config.yaml
n_layer: 13
d_model: 448
n_experts: 48
experts_per_token: 2
d_expert: 144
d_shared_expert: 0
activation: "swiglu"
moe_layers: [1, 3, 5, 7, 9, 11]
router_score: "softmax"
normalize_top_k: true
routed_scale: 1.5
balance_loss: 0.00128
balance_bias: true
router_z_loss: 0.001
init_std_router: 0.0388
lr_router: 0.00044
vocab_size: 31966
norm: "rmsnorm"
norm_eps: 1e-05
tie_embeddings: false
optimizer: "adamw"
lr: 0.000449
beta1: 0.95
beta2: 0.99
grad_clip: 1.0
batch_tokens: [32768, 65536, 131072]
seq_len: 1024
train_tokens: 483200000
steps: 7345
dataset: "wikipedia_en"
Below are experts of layer 9 (counted from 0) of a mixture-of-experts language model. Rows are named router (the router's row for the expert), gate (a neuron's input weights, with its number), up (a neuron's input weights, with its number), down (a neuron's output weights, with its number) and show model dimensions 112-223. Each number is 128 + 24 x the weight over its row's rms, rounded and kept within 0 to 255. Numbers have three digits each.
After each expert's rows: "comes after" lists some tokens at least twice as common just before its tokens as in all text; "mostly gets" lists some tokens that are sent to it at least half of the time. This comes from a sample of Wikipedia text that the model never trained on. Tokens count by the router's weight.

# expert 10
router:149123135145103152123166112058151112175085119096120088129107163135147136124152212116131086154119131138123136117127173117117181147138160150124130137124149095122135121116148124163117127121137112120119107101168099132123150095136120156114134120110148123122150146093096136123153097180086090113107125130094166115129156157102122135113110149159
gate0:139099126165106140152085146147121131103156128098125090085148117148144096148137146136148122107149159138124097148134154118138101113103150111117133113136155072084122156142110098109096139153135116144149143103133125174154107131128118083126167090121099101133111124184140134143131159110101095084151168165147095178142167133101141147111146158154
up0:079171127119140122121134141087117103113141136166120169085091174121122155082109114123151123128128086127109121109097121153123120150102114117151088117139154120201118129123114162112091102135113112142139136150096151131158139111129093115143125143111169143143139148102112142111154145158149090120129152121123134123130087107120152163147181162152
down0:099155115166168140130128131155121158140091097163087117133141139117147162083117123152098174133097095149149142145124113143142148081163141139145162123168111127088075088142188179145115132115115099117149109142115124144134102126166168118124128116165129130140093107121155156129120157125108098145137153162092134135120150070176134106119112107108
gate1:139148100122108114133129159148147134180158123119175189082097154155138080158175141117117091071139071142124122177089172164144142114129093091172114103104102110195079156162124128115140117166137150108116155123137132156140131128153107143100119143108111143111115162161139095146120130108115123116151120121130149130105090151132112101151107131178
up1:103141119125145150136082130056091185132150081101127076110127142145171116118153093120129119117152147170142104127158113123083121166164156130140165087120071114042097111178141160142106127098137109154103150165172140116147112124145112091062163124107110159097130155142110122118148102138130119192184121130096176130098104111115129139138139119131
down1:157120132127120173085099118144147107115148104130112125118170120140102097107143100160079134099083138128128166128149138128106153155150145105184123126164108117124054152141129168099139125138145111112123164179147172166098125100147116113087113144090125150138113157107097154117146134133155124124119111159132106109117144110073136085149112136114
comes after: ", ", " in ", " (", "- ", "| ", "In "
mostly gets: " (age ", "o (", ") (", "er (", " in April ", "u ("

# expert 24
router:176120107145109138119152102128135101167157174141140092127102162115138163141126193078120157165106107133107130131106136104135172150134148150115083107137134107110134143144124129151114169166123083102144128120161127140116127105095127149139126092128110154137146129089103094097163132159113103136101129109053137129168133105122142118111092134127
gate0:149118146126169155127129113142108118159154108066155113174138153157133155131107145170151123134066165121140159123148156142109118139131135110127129122172172122184123107115147128129088164137104129089111141139144096166116137108152111163134139159143092153135103156092130153154085095140120129169133095173167150124114138178131174116128086147158
up0:149107164140120126119168124128114135141146144149148110119111107100153111185127153160160119156117125126126119094132131189146098100093116124170103153144142164164165119105154095119122106141120173126158120129101121127098140101135125152136150095155095119110186141084148139110107099086147122099137128162132128133122162149131183142085114138160
down0:077091132137141182136082102136146126159103135094100178094112098124123123134137138119188154103113147152076137119118130130141126112136124157113131161127130124122142129111057111170145179135151111103119108120135147120114119101094130085145144116111092137097094117136136119136154118138123118120110144108125113127119100119134130104085106133144
gate1:099116121178119137117145106152150113111146123116153103114127135114138142129125140137132140126119148148117136105162114126132112101155101131128127108126168139096129110149169070121068125124112098132125116120147117132106164142130111165135132161141123128109134128099171106102101145166119140143081117105115140134176114148134122117123128100116
up1:139105148125166091110169112145069108127113161105169107112142124135109170123136124110147101146144100109110144129081101153120101103141162118130142130105160143133105116151141095156147160084148145120145077102106090136101118079139139147130142148110135103130131126140123092163158199131108150170113126071084121113153094129103155097127147140135
down1:082133135153151125129130164148086120122107106145130116177080136109121192175168094136160124105128077108088136122132069177116127140074152167121129123155120102098138130115103156097127094121171128141116126095101137130127125088112124099113138139117139113115115107134102164119134126138110129155102120123100105159110137107166108113150103127105
comes after: " | ", "; ", "0", ") | ", " P", "3"
mostly gets: " / (", "==See also==", "== See also ==", ": →", "; Q", " the S"

# expert 0
router:136157093181122176128168087094114100137136138125142127116124157134159166111137180130134112115125161109156173099137158146103136122147141139102097120109147117132124140121156133133109168147153091104109092113161106127137154112126098181128108132131108175126130152118121099134165106151074102133119122126121120123121132118102145119092123115173
gate0:111144168167166133125149162101103142126096134102124136086137101132152131118098136130095124119074157104110137147126112163122124133114150152131100165123138081158117164128129119128073140133103108086099125135124114152191136095113090115115171064124139121159075116139149139188128100160147084111172150144145124111091141139088138144152148130090
up0:143107161081084135132160134156087139137150150195136151165092139121106093121141153140112127122133147112112125114118095127104115111135138123129147097172146158144075106152129139115123157141104172116138079125143104121155112163082125113111115161156149122108103128127124147150145146099151150152130086095134142120155137110140140163106134112163
down0:166096118125139158065147131114085120167139120105090148157107078199122136166083120097147152101163116121167134139118079170178120085134125148142128151116133106080118111135101101096119153129109076163132083142160164117125125110119113145138130079137071127194159124133103128145116107080172165165113129127150128156116130150145131118158136112140
gate1:131115155127157158097077171104107098089119130148126163132094154132109147136106148116107153119157112146123097121098105125123137140144123138109126144170126137161121089164102179151140105117146090121144130185114077107171136118124155138114138137140156156108150151147144086102200117133091133140095160121139118126107133102112124113094134121144
up1:150150147156143124141130104164137154109132161158155166082126143134148085149134141131154129125137164105152087141165135088161111128123167146124116120153112136159146113125119108083132192137088129132136118097111130113121148139135140090129137193125152136126156071177148137150143124109146147165134134105136145140137120114125110129152130112183
down1:132097146135140134128111143150093156147143103081124134164141166181170160139145125159101113097170120116169146116139114148154103156139113147109158119103114108143101180140135095135148155149125132121134095160116132092159156098119130173156134172135144126131129128153116178171137155117118137170110101133118142115112141131123114109164137086108
comes after: "| ", "\n", "-", "|", "\n\n", "- "
mostly gets: "| Party", "| Year", "- Location", "andidate | Votes |", " | Date", "| Turnout"

# expert 36
router:128133087159116123123138107107144092152140147111113096133147142140150169083158204101119144185134105145145128094099157120124174149116159172113088137137159109171141142089136105129102141134127114140108109103153083134136122130119095174134128119121118139155135136107066082101128134165072103140057128141117136098167127130125157110103102102141
gate0:147105181129113181125147120076125161116106151085127145139161106159133131087117140151143107136119076156139130083111149120122085153115121117134098115160172146140147150137140112147121174146146109085128100148109079086109112161142111132106140124122139167093112097136197122157093152111120119046087120129135108127157143116151178079116084154122
up0:129105146151143114163119110143171154187095100130173146136095095123074156086101122099104152113166163111115128139158182131125161124089142095102164149099143086110116157124150116129119138099115155126124132119181162178151163113114162117121139140138157163133104115100104112151135089163157182133138182108117129115126140152117136106144143133089
down0:145161153107132123125127204106113145120174148133109100155151138129147103118110146126134139113094106124105142058138112128129166126088139083141143165159147117105081139112118132126103141095122109155113129171154134145127103094084137127144136125151140120177109137166100155156116122115159124121132138126120144135126122105144128113114138131106
gate1:196142102134142108152192127127154138162137106143112130149100090149135111132111138133128148123122123146132115107122110154131119126116145133107096162097118129143114141123099117113097167109105113127172118148148142141133088130126133147150166134154125107119087104056104101124154150130122069163110078141152121110089120088096130146149141168106
up1:117097107096111121129114164122080146119105135125129121099137136127123136117116085130097111141111156106106104123133083095135143155126139155112145108140128092125143118121101109169170143123152157138114123097106063117129121098133134138097177137150148160153158139160133121098121146155097168106140138115120147118160115183102133114098105111112
down1:163125125118111126127132113140146134142117117163122136139142119060132136115146124096112117091120138118148126123094157123107108094144101136118114122103117124123132120136104159138132105136116133122136093102124121081121127149140114134127127146168135134163138102109117150167110071100091125143143128123126161116155111124133147105129107122152
comes after: "\n", "0", " | ", "3", " | MF", "4"
mostly gets: "- Genus", " ISBN ", "- Authority:", " | MF", " | FRA", " | RUS"

# expert 43
router:135127096154135164123114095079119109139116147109123105085102151122156134116152179109096124122147092153168154122090117132113159111143172154113100114131161104123125150090092134145123131110157100082136127107155080126134134101135084162187123099121128142137104159084107114129126116174093126112098096119102153098145120124096155105134104096178
gate0:135148123129148150115181113113131093103171123166119147107139125148143086121153143103113145118124132163124118129114128116124108163153121150121106166165170110145137149087117098123131155171102116161127111110186120124139126082163117104149140117171155165173084162161171110109153140114118125131130134070110074129092099151147149118132136129187
up0:103079129115129136111143109102130124111144134135141146097135136166153114099135119106150136112143126159123150104112099116154088162111124171121122162096134112138147163071107147101136168123152113097110143144147120112142105119166119117130144118157163163129103188123137114112138168085119144156100122097112118137160125133137139130111106140155
down0:092113135139128075099127135130125142090125090126159180128129062130166136118094071121130131142101139164120134155083138107138126137179120135145112168114129140088105088174146165121141153147156108142127152140158116109108142119161134072108128129116115162089155160112183097167137173148109137107160142127126108129128113121137130160100135173098
gate1:116141138127199132155126140142112137135128158108122105113122158139140138135172137098145109059110142095161185142145129095117156146130163141120110139170107123183166135177125122118090133118094122102095139122099106129153151146115112134140122188112120121170111124124127133151145081145190138096148163087156125095116148111147124148151136130112
up1:170136161116151112142127126115114129121155136101140118119113137127166125148151138132142100120142154106135115143122085132115146121118116090160116126124146123151146157096127103134121122163150111140124173124122084107151118160177137132130139132171129138157164124160160118123151127176135124096136158130176119159100118125097137104163180147135
down1:127101128120129145096121146146125141142100108155123148154107132157123101110125160165141147135088117099122082114088142151119126102147160122108135151107107131129101059119122118130094151132127147134178132142162168126092121107137153132136160144090133146150140157148162127097149073126131152149125128138098120170147132136080114124130175140121
comes after: "\n", "\n\n", " \"", "-", " (", " '"
mostly gets: "  -", "| (", "|", "    -", "He", "  - "

# expert 32
router:127152105147146167115124097141124087196126156093124129131106151120123145141151186080138119137140131151125143124119136134117130131170171154097142137142150123082123109112130114159129125113134152076156081113170082147120150097131112135104111124189133123145149149118090122133153129147054097140109121128085117142176163116105139110102104105130
gate0:135083157131126108123127112100120135078143127149128121106128131134153122106119124147134126111136205105116156137158114107122133102148172124117155156146172122121071137133106098127106096124139128133132096148104101093101122141090166173122101172137129118148123187123122128098116152109153151104157120153071159126109089155109107153129121155176
up0:120101133111131096123127106125140162171168153104192146151153136118126148150143105113137121089170116122123126129090133149132106138117125125134128106135120123159102174152150141128131175147124125173127151091140148135178098154105122140171132141127136099100157139109106156151125124112059132111074084110131122146123138154093121114127109102136
down0:141150144128114110142116118063104148134129135118143147119118119120109211148155255138130127112183169101137099113123116122099117117112086147121138157109125153113125119137128149134144134148114040167130134113178094122131137113139104124151135121127157113106112094120132149117143115177099175132138114120151152132135108122086054171168130127143
gate1:133182141136140119115091117145085154095128106165150148131086121120159125134098134178157105125128130078142110159102165188124108105122109150196123149159149134127115109103085149130135144152120128101153169130148159127119133099082121138153109153113139136132125129142146142131117060147124111128096142161114113123110114139073144100144092113167
up1:130144124112132166123150107142144131119142186175091145123131125123115088158139142149138126100100156156109100151147119159103110138138098139117138138137168127127144120139109121184119106171108145122135114143131134142190151127113117137113110084151140070109147173125098113161134076123140099170132105095095118128109143108115147125157120132163
down1:116132109124133082133138119126147088142142131150094098145148102143117120141146157120113131130151136116159181124118125145146131109105148086118149113106129140114142130137153106128115118137158137155135120149115092151080095147132105102159123136119142141079145165140119132161157153162129153101140144132144156124126096098123135182101111184154
comes after: " |", ".", " |  |", "===", "==", ")"
mostly gets: " inter", "per", " non-", " sub", " co-", "- Species"

# expert 30
router:159114137157134143118133124097095096139153154084127118090134147140162171099132154057107122173132094159144140098156147128118146145147168141112089141113125113107135134086074098120103154134142117115141129129167112132146135077116097156128128109117117155160111141127116130090159137152090114131118116106116177130148124127085154117106119128106
gate0:134137154122087151091152143144122113096168079143120100138137135102104090094120130129123111155115112133103092118165106126126123184143135207151146121115180156168111112147180169163149140115118127150105166121180092147131167116119170127128106119159131125120099093123128093110134116134114177125130106130157122115122141097166116147137146104119
up0:122146143154103109171141116155169193156104138138138139096092136096116134153136123135133147131194132147126150143122183126131104061138129100136097068144098123125144127108135097085117141129121131151121112089078174107110094141101131125120185160116102129170137140155131128098098118126158144117140127135091151174097126166095103153139094157129
down0:148131104095134144183112140133118145129159150102096172192114112092157147133130152105138093134145130161137112118113124157130098160129114115130128124135126132174119077129172125128137110148119114156127119129147123163134129116125130112111101121116148083143105111120114094137124127096123139124094119112095154122179110135143133129129122117160
gate1:133110186118081133157105144113119094137126111101103136129142132129102126142115118138110113142109052151091099126120104148139156122118134137151134114111169148170116132135117086151129147122116148178162124146127140130091154116151152152116105147120099102151113165088128141101106111109081103115133148110152151111138120114122120117129092146123
up1:130103153114129121126162151144080127109096139102133170125122117143142135158100139121147121137115150119085147133122093136138116129159166150128119118121127126185139083138148129118112177141159125147139140128115132116090148125082199086148085116091082120125089156137097130143109137154108135108135112092154162089126087150132133107144147094120
down1:106132121140114129124125132114117130141144145108115140142127094094126111057132089160141104108108132171080156122124149112171107123115117138121145092110178129114128163114080119107176098128107127146129150075133162163121158161099139088141121115107097136093141104170128120155144134138124141164124128101160096121089124067129145123132147110112
comes after: "\n\n", "\n", ".", ").", ", and", "s."
mostly gets: " In ", "In ", " when", "On ", "- List of", ", while"

# expert 28
router:133132089164142149130147095092130130135145155116166104096102159145173157099155215088119098140105138192141134120132136143114176145135132179117099145123114104100116154113153133118149129127177072119108110137158097134142136096126094188135111108164126139193127140095092153122141128137098122127146144097105131131171137133096136125123129128146
gate0:123125134146148103119153137173117132097138091136149114135145115154147099138155135098158150187145133117152117122150105156133134153118155123121130140110131065131137155142166154138108128154140117109107125113145105108144125099149103154161116121128087119089146100065116143148140143118128138123106112150126109154115107100119153100123152136128
up0:086154131129112134157143116148139075103162133134136108135121164085130134111126130106137148150109120129117119097119106108092097135114145128138127132109131109132110102148127155158087114121128136102177137104134127096144095131169109104129127115139109103113117121145114157110107114137122128133136125122127093146165119094135155118153159114108
down0:082165128135164188156149145161109177111122143110167118123172178083138148119144159112103174158121119110124147141105134139167131098122106083130143135134144090103119160121115131111131133083135136094146131131119114133103145121129124093139110131125119144117132097115120094086121142132171085120138144111144125113188168150106077090127108111134
gate1:132126181107130123151112134086109159112103144128133165090111177138163137089125136129107133139142104135174111099142122132100123154125102126103141115110130099156088142143131175125134118119124172144183113124157128111152106137121079149140122134176101154123176109111151153114120128121084129146133129090111125130088138120106107106096128145163
up1:123164093125130108144113133127114158077112132136143131109174092123189180099174155134150135174158164151122136132148129129091111137159106111139081134112143109150166120163162156155117125089147108161153123114109123124075103079113100139138116093099144147119156129162186125120138154172143100179119133128137134155137123090115130112160173132151
down1:127070094148128146110126164124170150071145141111173181130172086095125145132133195136139174104131117143147099126089126117140144096142140127139110156149173126091119143138119102139137140135067147127108115101124150107108117118119191127098113149109123149092100112135140138084141143130150089144101101124119100147101145137121116111150103126145
comes after: "1", "2", " M", " m", "M", "- M"
mostly gets: "014", "018", "025", "019", "022", "021"

# expert 8
router:169144100170152144160139104095137107148113147135111114112116168152119157101127215106119123146110137132135136111134134108095165152158140160102142118130131108114125091106136142163113129121172094107129106106184125129152154124132142158132103110116093124148147141075090115080137112185125089123112138139111116088150155135101152113081122127142
gate0:130099105119115173126180135113114100137149091131140107140132159108171116093121152101092120114110145138159137103116122104168100170159157146122119093097150123103110151098141108128135113113152135139133110182164113148080171116176093113141106117154137110138097142138111145133131125095130160097118114075127153145157136134131116078151159147088
up0:121121148096167119110068109138140119125121141121172118075132166116104138133130094124154134120125125127139141180138177143104158111119127095126091148153117137137138135173126131146141147130122137135104192104123126146183101132088128133122138113119140149064137124109141071103152089165100097159148139159153106139157125120118133143113115067141
down0:097162148116107136118144123147132091137131143109099092081139157113134164180091116153128125138130151099110146127164158156160126115136172117158127143106124142108129158142104160110067179120155136095151140084132129117115132172126107149157133154125094154152117115143078112146094122109099136126147124148137134098154120124129119128142082118127
gate1:165122126133137085092156115150157131133153119090165151084125116119105162143083117161110113166121125135085106163144078115186160144130093153179130120158120137120127122138108079130170138088177138123172152116119066108122163110117151113124137147144134133114155154086116127129132115116110126130114139110161112104142149122117138159118072118184
up1:130141110147098093128094114132147112146117120165085155102123161127121120125163128124150163139144101120136137140147129116102082143138105086095102136121079133154126150164154117088129156172135117136097132072149160211144080141117166122146135151131118133115180047135126096143187151176107121117181131175117118155122162123096143091155148090142
down1:151145141135095173133105118099146118143156108132127091138160084120156124177091119187127105131125120146148110150183132139166096115080134122138136105091149128176110165125176152096156121103154124087097152155122123187106124156139116126095171140142134135139091100118077166104082160111137174137125107071130165153134119153120171113098108138142
comes after: " | ", " ", " =", ": ", ") | ", " ("
mostly gets: "124", "105", "104", "121", "101", "106"

# expert 4
router:165133111157128172124144144107117118134119146127110115136095112151139155136157205143099102174106144144154142137124117148115172126137143158110121128097146088094117154088099098171163150175140103143118148117159124127151129086082118141153129119119116156146165159117099109121138145164082088100107142140106122124153145149106156104107094104163
gate0:127148102168111125164150113147093135160115141153169142142096149085115170126096161112133097162117173121118140107117090153093120109139161123097105067092101091147172100160095147114106126136097128151135109119125122105089139106100075108109156118186091152187168125139139121155131163097134154153163121115104108135183098110141143135104118094149
up0:140134115125114118152129110126127103140161071086117126090153105158117115138147141118151176137104122131108121159123149129098127113135114091141152130160133131166089138151158128111147120092136061113124128103115165127146108121129122141143120129116128084153199163121137108119126149170123118119117164161172125113112165112103186116128123128130
down0:146149134128109087102137142187119110155162096089091129112146147133102146120133168177153122118100161134130121141122161103150170132124130130125141115166097158132132156112140153122132133140149159137113110124159141114124160119130091131147118187118059101190137127143102122110088117143141111162111132100131134131162126086100189140099160119127
gate1:154119115164078133138181146147107112145169159141116135088094112114137145122124148137139143147086128143144142151148155153118191146128162127131076119130122108095136157141100134136159136159146109129141121106169107153137205090121099133184132105138108136105127145077083147161163109090137151098134123094089139120140110116113139143114161138088
up1:115091113163123124142136102108138108132115116117154137088078098197063135114105113121145136077129185154127132107164138134196135135137127137109128115122110165132145129111112122157132163142133130149120138130122106113112153128128127118092104075173165129180105113095124173130135139118123116157111104092108105116111126120113143139143143161092
down1:149170092116114134147127139158090117109112149120090125171126093123132150125137155152154122158120103116149101116122175161118148107112111145115124118120129097122094153113150117182146105143141099122089121146138118147071174114150107136165132140124109133123122149124137113132127105144099128165182114140115118148149150141134137127160139093169
comes after: "–", ".", " | ", "-", ", ", " to "
mostly gets: "ib", " cont", " applic", " Top ", " Hot ", "agn"

# expert 31
router:165170121124105136100182136113129121150116134153119106123107153142150149118130179098145158172139146140187132094121161145119168131176169166123088103087147138124122161108125100140112103117112163078103115112129134122117140131161120151145104091155112163162143167127138074103146112128102100107122101102098114106137104122113167098100118163173
gate0:148160112167118137133078127109104118165120115155088074117148136145160122137111141097156144157121149143127120129151134158137158101109125152154115115140145108125104135083141106128112089119143153107158126174153123134099141111125083139160145151105147148126133117081120142119114135130137138130091133130118137113060098121088120121154129153110
up0:136140138141116142122118126104140093129144089127090135109102144140154137138092145150127102106081087146163126141168134110164104150112103112135156113124143110114130155128177111133145134164110131104121101161135105105096126097163111143144120102129142118136129104122127123126120137137106132102125105130108149132167140105163120094118103131139
down0:123095108127113134107078160123132130083121140153129102094120145133147114141107103147134129112127098124075138133125114090146127099106106109141118116106159100134142138133111128158103100133110135107148078098100121075170112140148126083134116128109098158098178133124081108133115150152101144097175189093117189098137134148122158110129115124148
gate1:167155164130129136097120125116090120184093166084080132088138154139120128132094118121123106136129138130145084111151159119122088160167129149119123107142105169124119149110087143122117162171100090095109124131119110098062079134168096090171109143166111135114116120127145091122122140099136081087153096128102144123165102145114152067141097129121
up1:107169106110103153146112108141112084129094178157117098132143117129099129128111127147110129170146088159116133148134145126093136085146114130209099137090103138115134160109149129124084107149097127146128151149158124118086136116129136117131096148126120116129096118112119145167120104125173111123164132138149114127109138125105127150132122130137
down1:107124159089121139112139182155143135136140103150124104157117089130108114136122170103134103135099166134111126128172133145125122101165125150101195168142118119094132095131093126145129137152172112126154144124155159110123131101132095107180141088104117167132174124123111112144145133140123116114158147115082173175161136121114113161164137109130
comes after: "\n", " A", "'s", "–", " An", "°"
mostly gets: "i's", "'s ", "a's", "'s", "| ", "’s"

# expert 45
router:141122110189162139123151118126123138132100156128106123113110136130130160142149157108096097153113132172141148113176163139107185158120145142088124118134140126126149147088146116137120122136153075134132090113146115118117147120123064155126102123134109158151129156089095132117157097175092111145114132125101141099163124101130144111121120121158
gate0:139127162152109158113128107126085135134107133124111139112145127107152149168129144119109136167154129125153121131128144139085124113144104176105096147115116131137136129107138130120125127111135084138140133131145063061128125178135116107134153109097136123145089179121115104125131109151104144141138136088119117091164139117103146157130152101161
up0:129106112132105156129138106144164116127128164143148125075159131140106098097151155127158151118130128121117128085122106152130084130174144099136133135115125119123121143160083108154090128135088113116101148114127122150117086110143129138133096143166110113077162102138150116107126113105121120162119097126160105134149154128145156123146129129134
down0:151131110128060150094115103138103155131146137046135129146137173173127185157109224136151122096123110149155119121096126129137098188142132142168113147138139131169122122141134123093124152086135086081117112095131114156101070117119094144145120095183132148145161119165154117104150100118124141142156124112147148150125120119094156161131064135153
gate1:158096132081108133099163085163164149149126114079112134127120164169157102150155146116144151131123138158115122099138137135161097125129158130106122134129139112135129083148136089118113171151099122157139115107105123083114112101147149149092105115100151139135163122132126141120131115100146146125127176123087117111145121131137140102112156111133
up1:133103080064127133126116126122128168109129161099097157177114135160122168081137153109160100118083132127104126130152099147114118130178132136146107104091086146090129123141111106130137149139099154116139145145124167087141140111077113141132099165114134131134095125132159106140122133143127136159089143113127084088155083118133131167150114118132
down1:059125165123138119090063108177057115138160109123151090158131116131081133106094134128126136147105135114097123156145149126112165135161159095155164124142139105129120134126134126141120104148103145114123153155136122127127122130099113145147130106114111180080140106097103134126133183091144130105111155139154166120123172130109133137107146149123
comes after: " The", " the", " of the", ", the", "The", " in the"
mostly gets: " The film", " of the city", " The album", " The company", "The film", " at the time"